Below are experts of layer 6 (counted from 0) of a mixture-of-experts language model. Rows are named up (a neuron's input weights, with its number), down (a neuron's output weights, with its number) and show model dimensions 168-223. Each number is 128 + 24 x the weight over its row's rms, rounded and kept within 0 to 255. Numbers have three digits each.
Before each expert's rows: "gets" lists some tokens that make up at least twice as much of what it gets as of all text; "comes before" lists some tokens at least twice as common just after its tokens as in all text. This comes from a sample of Wikipedia text that the model never trained on. Tokens count by the router's weight.

# expert 40
gets: " ", "2", "3", " and", "\"", "4"
comes before: " |", "0", "–", "5", "4", "6"
up25:154150132127164122087134110104128131113135111117099138153174104115111074147111157152151102128122127146161150175119147151091130129108166076137128153118160148140136119119
down25:113128141142156146136113143122149134158095112134148183110118126150134150102148128117141108125161173118128166144110121119094114132143154135132129116150126181155109109164
up26:142174135131145129090074143121110118128110140124096107142169067116102103114143122140119110131122112139130118116116170121159138177115109108141075135117164171121105137116
down26:164129154133130123133121130147185154123095186156196137117173109101133109132113156131133157152177136115126127122119141125139162135171110142130160114146128108115106131110
up27:115121106108127079101136118126158145148144186137122118118157083082114123154131142136094120090141113124140080133132103090106142137115088159131128167154120090117107118126
down27:140136132154128134151108147108146164160141113133166176162162125093159119116100120179137091112143120147178140146100108130145169123115122080114108130155142118090105167121
up28:112107110147133117133109131139103134089114133121108094147162162142132132116117152156133125144103139122138096120087159099163132154126092124120123081118125137123145134085
down28:171161116180126169144112115100120141115129132161140109119186102126132119105140142118121168119163051114106071130095109133148155153161122151186165110139123095147114156120
up29:145081149108132133113163100159141093160152118150116165093109158132119132144120154075110117124136099154139148097146156129122184115137134087145160153147113113121138113156
down29:158119166144150115138140130099128164124129174114154157138144130094147089122098129159124113130160113070121104153085108112148151097126134171150157138148115113116089163129
up30:160132154176139153128088099162103136147137067103170133120155123142144090121110163115114143122158120155132107130128138121080148082112105090114124093087110108131130142106
down30:124128123121087155134131095119084161129088098139135149119133123137103127099131123114123102131115082118125119162156111133137102149146095147148132101133155097124117130140
up31:125133125054161145153153196134125123132121188124168129183172128131150125116155146041157122121112089095111114112133104136175158137152095150171143141165104154133120102137
down31:106106139127116107146121166140124143100112149071151165121176111094104145091084140121105156114117118113120086128154120148097169113118174156096104106131142099130138157147
up32:162137154109139087112127109141113148117117147138165163146127105124126107132122147104107153133168141095172107140129094078088172099182060107145123119117171109139150133122
down32:132131164169131103089101115124150099159141095129150151148125145155118109095128135153114127058122153098095180157138103106086107138121100116130104123120072137120124093123
up33:099126137102124083142167181114154129130123211110102136128165142154119105189068092125158106163135106130153106121144124119141123128135130140183165164134128117107095117154
down33:104096111147113128160144150156132154109136140102161146111122138088101141097106112098117133140116082088069150124130116178129136155127150143150097164091177123145108153162
up34:151117178166125130116090142134103114136127166127094138103165110144084149200128085127133135137124077144149128134134139142116160096117114121121118128104136118124158116132
down34:125135150134126117099132100101112114121063154152134142121154136183091135146127127171123126134126117098165076142130089132103142144123134160124123148120083111132122121139
up35:146143151136138135134175137136122162106116101132126150121080180138099122097125111162096139143102159117120143139172131142166099137149110108164067074120159141081141133085
down35:104135111160171138113106110136160172135143137108127172113158115118117108141109139158164162110086120119133131159124102145122108118148122136129128113097106085130154130103
up36:112094099111118087183147137121136103136127090133131137140156124129119125136125156161125100132139112115158160137084125125145134137134122108122102081160109175099125146138
down36:162111132116135066116138136119150138122194097176148115148145139153127109113114115128138155132160122101108118138119139111137119103133139101111098158096155095112125101134
up37:152100140099168117101160110189118125098123093103117117128141128131091184107091090105143109145159093134092085171112099150146123157153109121119154136167137091091144150123
down37:131107154102107164128160122153103096111119119094070151097113131103121155120124135125150099137157134101115144173089106130163083112134076104133147174153111134164119108123

# expert 54
gets: " as", "0", " re", " United", " Re", " be"
comes before: " States", " a", "0", "1", " well", " an"
up8:165127149099118100162116125164127139097099166120099103123104096155131146166104080143125116152137124143176157115134109135154138093177170083140137098149127127164104140145
down8:110153130106133140129107149143186154099125148135099127178122083110124145138113113095109124146162140138113151125134125142115139152107131138140128164148111088118176113142
up9:117112140111127157101139140098112127126132094127184138088125156116112143086152116144118156135133146120053131148129167079108120166148110176122097100159130141108127136144
down9:143101129127136139103125132133137127126122112122084088169122077140133138136096101081086102159147109144154150153116149111151130155132174090130154158107132126146129075111
up10:152159125099111153049095130144170110134135178141099151115142066170106130149129135111099120152141121138172132119155125159085136119091115124090132154117132151138114078137
down10:145097126135154105125162149104074137148132118117136134119149138174126162130106134103111178116130152136119134125122095135172110111135132137156160143146079081114120179120
up11:139116159135115082140124110117169118157154173131127118160148131127114159178085128158132110115135168146115142110119137137124189185156093125186135135159130174112133132136
down11:127152123154112152174130135108158120136157116057095123118054133123153130136117153123148127121114107127101106094142148137169144141089106120087160120128103110108119124134
up12:165096109115143109124139137116150143143113114137133117116131144159094160187123108146149139127141135142072151139116120126145146121146121105165136111142163067148142120139
down12:109102144120137132168119118114093138119093149117155087163139159111158179126102143164150097146114108116139110153114129176135153137139132148115124129165163081114106111106
up13:160154121141077105137131168144160143154130170166104160117102123099120064090130102138113157152149117119137108142092143144155143103082088093169136149124161134132139110131
down13:157088153099161114132170163109123085124099196106144097142141155102141177123132126112131129105145121090129147112094097111169109127118165157128118123106131142132120149107
up14:172100120108077102169128151118175100095148169149112134121114134084160144132169106152090085112168111145141152090110098092145166166129152129130132119097141151119118127117
down14:124083107157146152125148168138133118135098147095107113148144076160180087148105150111128060152116119150122134141110153099144114119169146116136132125111106096143123074164
up15:104140082130081112139121157119159093098116144124108104111110142144155138105097136128107127203108099101092141156141165145163126094128117125129134124122073134150126111167
down15:144093170134111149116119154142155084155144070139123133110130130085164105099156122142112088136121127140130122114078111158147093135125119084117117147106115139091139151152
up16:111152149108108099147134143178127119133163091136146120089096134138161116116129158130154144142124151139120122132130146140144132081098134143111119099133115157158125091161
down16:135133144131128151137139136147096123137100145108099131100161141073122133124102134115116119186106119102139120134091125141113109106110124114149125150154125141130090137157
up17:129136136112108139154157117190126110142123117136086150088183167093140142086073138155112144136152105124198106110124121132139154132111108085118155110122123131125139119123
down17:107110096117124127132166154136131150135101146163103102122123150139117077066148120138124153172121114095154084094100105169133138148142100136120081126110123134118091154148
up18:130091174088126135119121157115079083118148163133138150099153144129128132187120108151164077110111109110196157122148114111120118154126162151143148126091118150146099149118
down18:106118139116144111097124127127116098124155115114161139166179135120107135196131111071119122122103132110101139108124097139160122154118152238100155113113131150166139137144
up19:096104148157138150154121126130141125140127174128112173101098197129122110129126104143104116130123142139121129116160134132122161108106168127116109115097113151067147153113
down19:177122136144127151134070129138101158161136189094118127156189144137149131083123122099147140117144142129105111133086171162121184134091103151144115126154132109138107117139
up20:115106160150157136134145168127162115106152106134125121081151140138113150166098150135129097123128134111119137167102120126106108168127103135141110042150105135111117122186
down20:148128131110136169131137159096116155155131096126102123117131105103102107150117115134141164076147121144134108129115121144139101143124144110150126141141134133086151110159

# expert 60
gets: "1", "2", ",", "3", "=", " Gu"
comes before: "0", "9", "8", "2", "7", "5"
up25:095144114196084144122105116150120129140173161102141105115167133143113125125125109081122097149118139137112186088142135121143131145114162105103162137146151111175127164143
down25:093130153089123107199140109132113130130138158087116120124154117098123160141141141151104118119102097147109172143144172128147091142154129128133116106145160130138131161147
up26:122129125126109104105115116182131124079122155140104111140106144167119169116109136145116151138130139157124089105102156134096136145145121139080124068131164119114058120141
down26:128126162155118114145106108114093136154138177127113108124168102178125103126160120124122131090086140153134106110149143102179115098100143187192113107084124133090126136097
up27:124079118131146159106136161140108167117104171128152137096102159113162100120072142146126136161096100121139097151116151153067140157136123122169129113160114099145102148149
down27:126107119132090098095119110120121093128120124157150107123132140096117143167134131147161157123128119138134115136155105106161126111097079162131128105156137138122120127110
up28:116136151146144094092141148157156124159121122122091133104166107108074106145075112117120118147136136123075150110137153114111116111117151105107128171172111173095183159145
down28:134133128109108155130129109079130153153108122122135085129140090114112132151154151138137120141153126124108128162126128129155130134099143117174131112103101147160165135155
up29:128121148134188113101134124157110087181124122106184142139151089087141139145158188140099101107121078150109184121128128136134164146094139096138133133104112121159151163126
down29:162134173127110096127122144115116129115124159101140129127120151100154152115129137107096138144121113153136123165132124178137133106087104132154186123099064098139084124152
up30:165127126082141146138169166113094169156140115126146152110127124115150120123122135139114125137169130118083140057150131138149170189157116128127130141156147137120127102137
down30:090116087122086100092128110122103146188160149158106191075172139109113105086132121090149162084098159145131112120152086142112126159153135096106124133163129107144132106131
up31:141125116173120132109115129114196151170114146125086143109142193150129119124094092099149166156126138140120085107140145120129109150137102154109112176110144146108135108115
down31:100128097121155128133150167143133104199085087122098187110140163139139141144140135126129113142131181092134143098071135154076138118116125091082135071152138135160089111102
up32:098116121150138130140128103130139094162142112153117132169109117159143146134129095123104101153118145151134121142158132103114163116127111166098084169158153143138112104120
down32:124103150131168140145104085119125060164158142134118127088136166130112110147160125156115160082110114123129098139147134116142139125106155153136104135107144149130124130155
up33:067127142119164129098159114116098165118144118111114157173130080154110162131164108152130107160081140137112115169146124090139123116089138120188130143154161109149145122128
down33:093112128112095086146162142131150129133158121137102143114100121100113128115091085145103157130107133128090171168130138119162143102096147150152104154146132110108153110084
up34:098130111122107139151112137107133124162146155103129131174132174134111142107129150102159150122127153121137093170114112132153134126165160173143140146090112145133127158111
down34:124118110141152154167093143122129132139151124166106100118098095120148132108130104120098147172152095121106149130215174155172151099121128132128138155128128122091139113102
up35:107141142163102104130143089141115136114141141119134128182154142076162141130130160098130134112100145156133136129144154145171183132142123115117156089114119124155111170141
down35:091138115126133145157118152118132124074158170077098124083128122148142140139147103120138112095103156112135108137110142088133090109132145149116124100168147151074104110112
up36:144127141120116114125089177142119126139124141119141117130108134119130180149142102130149162164105167104126119137115168137166092163158145160158125159104143098123159156102
down36:077143103148112119150153114125117100162143112147146109164180123120116123140135134091125132132142134130156183108144073070098112139144059125110135104123141178146075093134
up37:117136098170143168143139115124101166181135105130100131125129141092134122103152133138116116134099090137095160098125129121099111141118090109162126147134104081109138132136
down37:145119136140172179138110125127135147164107167122111174157174140108122112136118137101120176097073120173159142127138117104132106174124109128108136147112167163112089145154

# expert 47
gets: "\n", " When", " spent", "When", "\".", ".\""
comes before: "|", "\n", "-", "==", "The", "==="
up0:078138108134129160153154129142077138133102094130133168131140130116135147120094117135093123145099122123143109138086121096134129127134151127111142139123146083133168124108
down0:133165138148122186160156103164079095101130151167135135104151144104121143102112122109128136115093130101114113129159120131109124125097140115160144105164099103110136149137
up1:169099148162118163098148190149180138156099153136144128140156107133123148128090081100155107146126130158137104136135138159104140093121108127132130191182123132124127123103
down1:137136163141113140189134132137096114146099126147158127078139107152119131109125113171166105142170078166154132167109165104122124129139119111136119147120113129143118101143
up2:074120117125136120162128095146114124119081109141159135100133146127158128139085115148145083140154115149182087129152133105115153067127111140111168123118144135145087114165
down2:101138129146147103138084148129143104126136095134164140092176146102101110117124132108119155142130133115126180142082086147106115127130127124094113133120123138157137109166
up3:178123138173113174135111155179162119130068145121103134121148130141099178114120148069136108137130117143164108124132136165118158097140129110139149168171128125131153114112
down3:126114102131121145150145125129129119142105092143162162092143154137143131111101134134111120151193088109115143163135134115087113103124097132126107099090132150183155097121
up4:075138116105155124155099148151110135124150136127125140137132126098134159087100138136104151086195133130136125127094142128129112115141138122130102116108127120135126118191
down4:132112122178128102139152163127105131169115112144178121157152090156138145154137137100126161170154151109081106148148127151086129113101101122111110120151093142176117125135
up5:147138134145117114164151120114190127077140152112108111148084117111134169131124132098126116164115110138094158137063126123118122119130155162124104149111113136148164124142
down5:182132135142159094105083115165116111136116101101097104161153106100110099091158086103136126127120113136128119125124117138173129118124142138156160149149124126077142156175
up6:099162074132133165150111133146140144124118112121152152170109102114122125120132137152112153158152127131114116119180148129157121101113053157114127146174160166137134111088
down6:182126125115137135105163156189084143096152129116146139137144118109163138130122115123122134119134109117130131111160157119143124171115114146091133130162134157101149171141
up7:164122098145118161183128119108169121179081122141093117136116109091157144143102079100103147120111118102119114104102132142120112153139151132140112147114089156128118150096
down7:163104166157103154130164154113165132124116150139166119152123118103113100125167134115179160106109104150156085167154160150115103132129067155144143128120154107124193135126
up8:173121124152106126121160198089176142162144155122161151079140134094117079132120128136175145133164107144141169206115128126149149145125134164142107134128125153127108156074
down8:178145127104173144125155085100157089122167085103139141105119191154131129107152184123161111159147112141163114145106139137167144128089098151100130124091111111110135131145
up9:159121109137100093166158129098162156155140147134164148083138104099134114188107093078150142111133122144117148171142119162156145116130133145119105140161133134135138133147
down9:157180133096168121125141132110176125140117111154138159090120117103140127105163167135146107107104132137162128166157143123144158107107110131061153120138146083108162153159
up10:116094154144120173157139126180098128129105127142127125132144124148140168114086149100088104144119075123106101136138120116123136135152127109147133133144142113128178117113
down10:128192150149060142103097154151142112119103122158140110106146135124092159098088133140137101136131144126135126100133094108090116158128130141141110106131123119129131124125
up11:150123123116143121124095085178125134123121134131122126092130138169102183178159097097156106107138150140134108129145130118118123128127124093133174167149179115126116109143
down11:127120157111106134160154117109150098128115131125200118113129126117170104137122122148110117137166080113128131155140133136116116115128104098144127104082130122178179125110
up12:117125165121117147159121129170098121142132109140130133126138127113130150148119148103095131139167177111099125106105131126138155120138141101145114107110113119112163166134
down12:144158113174102111117138165148127139125137130117098132123127124142143133131159124128102146111075102127123102115162089140129134154125160152114166127089139144088163110132

# expert 43
gets: " ", ",", "\n", "ter", "mon", "lic"
comes before: "-", "2", "1", " he", "ation", " it"
up17:128122126134145152170142134115104184128110153116119117158133113109116154159126128126119164143102077106111099138131161153154173176125077094137142126108107125159151103095
down17:139106114134144101148093113091135139122121129147084155099148071108116115080105121110080128137126142148136120119126142108108161116135175154142115145096130108098121162109
up18:122097126149141119157164123109176121174132111129157127153184165124120167139105107152138115158137097191109129126127119148095101126184152160156123106108138101092181155143
down18:126111132178145139150130117106118093170116101091174154141131121127117162134126127109124109117134103166140101147136134131102145123116148145153138138131119153074124123084
up19:129126136132156126132088157110113130135141154078123136148113108122144118151108112132126121094150141142117132094117158167132112098122184181071085142112120143128121177123
down19:137105141119127124112129130117178129136157159143150142066153147112116053123121125147159106146134101141178136159140153080133204144101169137094070136165146121100163132110
up20:124130125112114072148131097149089129128159162125105136132144120152109083134101105127130131161107142104154167136081166124103173115121170130132165125164096111156121114123
down20:089136139122182131116120144163133105130132165104131057105084161166171111135153125143128134123105157143118117165128135096142083137138090122077156147160120110137123122125
up21:136104127097178172103083162158175141120135102137078152082149190160138117106110125127166165159082184095197081115151126093147075198117123134112158113119104159158124139132
down21:150155096146115166126134118148158090146129080144127168161113162127127135119116144140142160118135123103137174116150150106104109110152158101133119142143111141122068081096
up22:152110128178147124145080098130111080112133131134129124105108109142106123133165172128112096158122107169088143154086114156121148120135139115186120117141134112091117132094
down22:117132133106136115153153144081130148126100132165137132151135118158126185131143137098113103122104118176159104100135107130120076149148141125162117153085125104143135103114
up23:119081158119138122141144152105167142092110126115144105142165116130156118093138168079120115119134131143155109138137139119152116071129106114131092123095119143071158129141
down23:094108132094144142113151165122111168111138161125119094143120130136167071119100123120126095127158157107126107133160141114134141135112158134136140105161107140125089154167
up24:111130153181106144119058127163146075121114136120154113118127117153095114114141150080105096123086142167092101146120136149101154070157145136173094134159141134056099150149
down24:126092127120143139150119168125104135065128102163123119134142112140151137137148139134110077111127113182129121128139114136114093130131173125176134136089157121196130133166
up25:147075185126126158142154167112163128099143143128085113163121098147116118081110111114109101095177140158148128155134109169087095145125127122121071146089106150122149124125
down25:092081122101122155147155126134099150123105133067080099125179105111173120117093154113134128154131123124115099145135108135134108109114130128132137109146131142102124152129
up26:128126145148120165134111125131133097135143133112115111132144120136159123114124082095117107109121143164175152134114123150106154113163141088126144080126151127128142155130
down26:162108089104154167136122115093117139105115145150133139127107092110133127131150117160107140168090184136141125104143091120128197123136178129147140110110141122188061107107
up27:164141161115090150134100098139151126141142140157144162115089108147129135140204139146103143132142142104125111126116133144085167167162124140160136155142159127130122168123
down27:150131161113140095109152113159073143125121139097130083166100115118156096152122100131152114138102167099147166119138144159121142095098095131133123154132158099130169132099
up28:157166124135110076112123145131136165154146125116142180156150123129130134144155131113170133156129148153194152078126135132101146052144127124121139120066125132131129149094
down28:125150161139100127161103122189146136173143150145145095121120105097130127136101086141155115145135148160095145155164117134115154105110106128137159133143143115135116160138
up29:102154140166124163160121119111149053099119138119137152110143172136135132118157137130141112103080124105185138131144119095136126123162130111156088092132109117110119175146
down29:154135129127090133100148111161121076084144138128133151163099123156159137142111129151139097122124111151147102131122137109111162107121150164103088127157192135141112106087

# expert 0
gets: "\n", " first", " is", " final", " last", " UTC"
comes before: "-", "\n", "|", "The", "==", "="
up0:145139174135137155072159151144127140135117169144115176130114082128139130159143151085133116129149120134149114101130129141103125125181110133159133070104117138146121102159
down0:136113140149140145096101133115115172107124131151164119134121076111107078155141123183090116158113134161125109175128145164139139142120164116127145126109091089173125122151
up1:112122124083136102104193131145121124136127114129136120156144137121086124186102068164117153086153121112181135103167144123127148139103142122152120116148126102136137131110
down1:150129119137066145115088134146117169109157127124133137153111172123132154101109137141109137073134102102139146105067145075161123158136140134124113113147099172139128108108
up2:148107157158098105126112146118127107132152101107129109166148130176149155155145118048146126104121162121123116159102114146116157125127094112130120121076143113136171127101
down2:123131162135140143127117119142158135103185115121146152129144102161096083142145138107128135130076131128090143130126100145157114135132132123124133130123140153104136116112
up3:149117136138134163153135158100059138139122141121112114116129118150149106143133117107090151106081115134140115148154140126141127134111160147130118135130153060112114149054
down3:113123093120097132147122134127179151123119110136129128099145087158121091117154126125103130159146117150140104124160127173150171118143153083105137121136144108155114088146
up4:147145128127151098127089113141122165144138132110134176081145135114108100181093151114136116146122113127162125121151137141134150123112142106124147103079146144152102178131
down4:183147136141125149154147107135135146092104108137115138131175132145090128119167133117146117164167102117112121152137115183171158145180117097131111095127147123118117129137
up5:149127172061106079146110128118100140163120156143125130084128118129108152164104060100167132117121155100092132161126116127110141125150117068142144148119149135120080140130
down5:153108105158096126146152126119099133088124141153160124156148114135107134128146126133140149133140150108096120158131075158135127151136120127127108134137165139141088145130
up6:073134104088153129123136148161167160163147110124115164140122141159087142164100134114116143157081177139113115144133131133121170119123140136134134076124117127114112161110
down6:135114095145141159179131129126127125128152130126134149129098140178146155130123113158114135165081136171140115150154140157151122124127139125150138156119155127094132124135
up7:079151103110121150154097057089141103114151132136109151173128144161124129110166091097116137097098148150143156124135124169127158132110157127116125126120173145142110100172
down7:119155153126103124131078116122140136094169100143125095140137108123131117144145152132134131102080137070124074110135099163152109105165118152103165124099115099138147131118
up8:136124207115121106161124125107111117156090145134147118136136124141128142157160079088169115151133146106114129140116120125122136103137125077158135138115193134116113128137
down8:160105141130098145144170150137116125075138114135168140135161134134108129138115102095124152120134125106098101159127089140151128151102139110091123160132131132153118140126
up9:124146133102131172140114116160164162089106163136096152132107107121149139151144158114130125085088090127132127101147132148135112110132076145127135121155126172096096127150
down9:176116136116149097148132166132113138115104130086111176167139110085095137162150128075116150141105136103094102104134126130157090126135136185118113158127145164144198083103
up10:138139086135064099171104159112119113098125144107107130140123125111059159138051108131119137161088107172116130153139129156128151134086103153149127118167109119131109132119
down10:095137060126094156139136161116069122129118118155188105139157159149138153144076144143145147130136063087110102127166158139144107109114165092121125122137109110187138077073
up11:155167114135122178166146152142150090055121131115125086176141131166114149051119149108081106145059091130122157148090117145127081127142114130113100099116119140136133114096
down11:161149161095112131127131136153121148103133095145139169137103098153136132100116091177130127154119119135139112158162125141149153182094127094134134117134064087102177109128
up12:166113123141152138164134128132199125071130120110145094056125118140124131131157144129099091171067136163084140146159145124109109105123148121102130153195151127096188134108
down12:092105119128136191175138120125149144134107106105127137117116124135088138102138089183136103125148147135139138125114139141135143149149134123117107162101191125123103121137

# expert 63
gets: " in", " of", " at", " In", "In", ","
comes before: " the", " a", " New", " his", " •", " Coordinates"
up17:141120142127108128113107152102110143140151134130072109095146159106121102159124093135141138123176107149148121175105113137134154095119163166114151110091136111143062131112
down17:164100129138093167157151127145126150154092118179092141103072171114140151125160090131072091093130149161136128135105153136111127131166137101172129177126136108133116160068
up18:157096159180172160106163134152097095180128124104109133116150155118159123080125190139125154120139083134152131112097124109119133136117123150122126101152125146152139104121
down18:113126153111118128133132150147055140158151166084100142180158142135135121141129181119103153135133181143119108133120158144118180157122142111143113133122126148090141144167
up19:107137166141119127134110174127102159178130146144189143129127171152146109128127049150127151125169135138171110117103113119137157129099123148134129078096157103112128143109
down19:064115111087192183118157144140137110125112136140109097072128112121132143105136095134106074102109104170166128120140129097100150096142166132128158148125146144138175097115
up20:154153153126131136190138144134096101117134121128135136113138152114115120143096133141115110134154135161117088151109114147117104161132156114138115124136135140148055171128
down20:130180148155109086149145164163106073112089105112155115105104139148125119136148148106134128157128137116128157128082148148153091143142138146139133057124126099090091133138
up21:128114113075154160098100105114094087117120126093170125129137121092114167136114134143157129119129139151096117144086145106118098098117105115147148154102116110138113131146
down21:132117181132132123134102124080157145128123115138175156127138127176116153096138162109188123139139121118133111127135098181123065122149104162130120099113135117112117118086
up22:105114116102143090101129155144096123063134134104179120098140141094097135131102154137129103152130148083164136142132116139152154128151136157117127093134124129144118156140
down22:127097103133117151130131137113102131124156124140090108135138085132140117111134111125086117108099138126121152157111120169157118090131197151140143099115112123140140141120
up23:134066106115125097061115159154142168166125103110134145126153114119147151133114193145133122115123109171111187087098120121085168128140141107116102153107138115122103110142
down23:142142134121180129138165131125097120112112147111180147133124149125154120096120132138115150130117132159131131123170104150125080162138159102155145162110154105166143153155
up24:108108127150071095118147178135122119154144114153052102125145131128111134126129106131141116132098106129131102125147146114161157079132123107137118162164130136132122188118
down24:129091115122178155114125142091166117121142110170091120141160121092096152149134147139132112182125107105084096152152118140190161082111122116096147114095138147127180071100
up25:126126144111114109111187137143124126115130128120102137154146091148110104130134150133121111127144129125140102134156137093152139122118119120129137135146109176111145161109
down25:119098140121179139080177125122105126086127148134049094145121159109105149101123149168133140152104120132146134129100151073165166131092101130145161142175105115169159122117
up26:151137124121131104161145153123120096116124108109138138130163144130147101150115139119111144131114102125132087126137130116120129163113109107114126130128136116134096138134
down26:147129158169100124144100148163096095119119082136158110129123157137119104150146144162087134145117152119125132123134127127128093164148131142124121071089178094102108136119
up27:138093114120117181089158121180105184168143116126161104117134155123122138148122110126097117106179147166148106149118093100095158116114161136109147107124139137116095123118
down27:142113058082160159174130098130120131081119110126095130089100140140168123110136092146143110155113111148159134134129165143172110133131138138147148161151139129164144120142
up28:128150187088115171165139121153142131068143118107118135151131104114106113144150133147122140135126122126120134169152123126090075145108127120172146092122145107122139104134
down28:166119153123109115128157120122124126136115085132152110080146130093142091168117119134155147135114106168126129151217121127107145144117123144105124130124126122182149136134
up29:137144131142156140112141179094125115143137123125169150129129134112101086150139157119118134127162131083096122139105112139141138165108176121120126084108123159167157119109
down29:143129139113162126107163115139124159149118135102087152142112127140131138133122132088120147129099108146094123151163143119156091110105141108158142139158060121134194157083

# expert 5
gets: " to", " of", " for", " from", " with", " by"
comes before: " the", " a", " his", " her", " their", " be"
up17:094157202178118136139087121138162105130112162103134161104134129123138108188179176116133119146129176118135104104120155133169166148135080151176121157145134152132124114105
down17:161111159128153099109154121166118117156093132119133172163125131093107141159155168077105149125109133114104152119117133122130099122141169113116127152097084158167132115114
up18:122129159141137111115102097128122130141095144120156109085109121111077111140146155145140117116088124140132123205155162132152172094100107046099108131143129122132164166177
down18:118120124123101134089156117160134164152078146141118075111148131120117115109182087170141111134124142139160110103114064137090129142128141112153114119114131106116116126139
up19:114092117114136119129130118129164111128116137167089147105126151148154133130104150170122109130164079138113188141122105149136121090100135158121091134153138172096137094136
down19:124091120159157196127141115120109140097148103113086112102129152152134142103136104132123119137119077100073107103140174084130161113144137138179154130143105142155148125135
up20:121097110119097123147152098141114156105112115117130121115102133135148151099137125145129113161132109147116139166124154153094159095123103118147117102130133103133175086169
down20:144120114104124116115156108081083133139150150096123109101157112138139138130103127135159173115115111079135121103110120149108120122139124152143165124111144152109152140158
up21:148084170164115131081142108080124151177119117089133120141119139103128086133111108140151097146193158133101134194112149147103158122123138128150116112137152176148147130132
down21:155143150104105153148117124101091092135155108135123089129144135146123122147107113147119148132120112116150116126133147122111183110126146114175132101124153130121097155100
up22:141125084143138134119111150132158081118152119074125107100174115098113155152125128099139143093123095124151153137141129146123106079092167082120120075139114127131127130159
down22:151110136134099129136135076180165086084162093112116122122102125116097131085136153156120108117102119175131150120135111099133125144129096097155156139144111145139118114134
up23:114148145075133128160128117093129129139128133130094159131109148108126125152154132107096124108131145131148126141116122160112095091144127131151094132159137114126165175150
down23:127075115106122155161176176147083094151103175119101122135171136160138143121138152120122162154113138106160124133129143113125138110105117132117074151143157151087129157133
up24:140133170100140109150140093115146151122129118138104172126113108117109106161133098154143103080203102138110135181116130141079122102143143140155131140118155148151129132117
down24:119154123132146163101139123126112140174117087141140140112152110143151070152100090129129176161119112156144133130164120177142168091100140084162124119125163114118115157076
up25:122164091149124139149154142134112126126133123078137135147163128106137176110122153113128096078163117137127128170150133147147118101112154165091139077110131103140108132116
down25:097141113133149145133135182120101125119129094146133096164120102134150139137114105128122157122131137134117095135138084155122114148146170111142113113103143122171136145104
up26:120123086152114105094143136169092124148111114120122141149124145111157099107164159124114135091161119133159140152110138103095190116130113131138083127153116140149100098109
down26:137151126139150138148123080088132096090152117112140146128140134141150099116153138108106124162116156117103169105130169159148151191121168155119148092106114079158135096138
up27:094132126095101140139145152132144163100112136135147116121119163124131144108082086146133139141133194132131122124066118147139119102111179157107118138121135128112161145123
down27:110118136096143106124143139147169084176099122164176148149149123163156088125132124126101130167091143127118108142101126154132141133124123157095174104091147116100136146135
up28:140139069132113164122115150172123147152137150079142164084133105104139088145143124070104120089174109121131122097134119102108138163138123120132117126182107134119084159140
down28:108144111142124141104112131150136102180100149141159106124168134172160118189144152129122133122146149105116136125177090098142141149123129124079113141138119145124133152146
up29:140117153092136145149130110160093152133147110090127096156141167138129120086086101138139133156122100175116145118135155091109120108110117093087136122157126116085090121167
down29:159110164174135131183123086118112142129126114152154143135160161157150101137113127132123133113112136096094132109144156110097127118074101134113163100103113116113164135135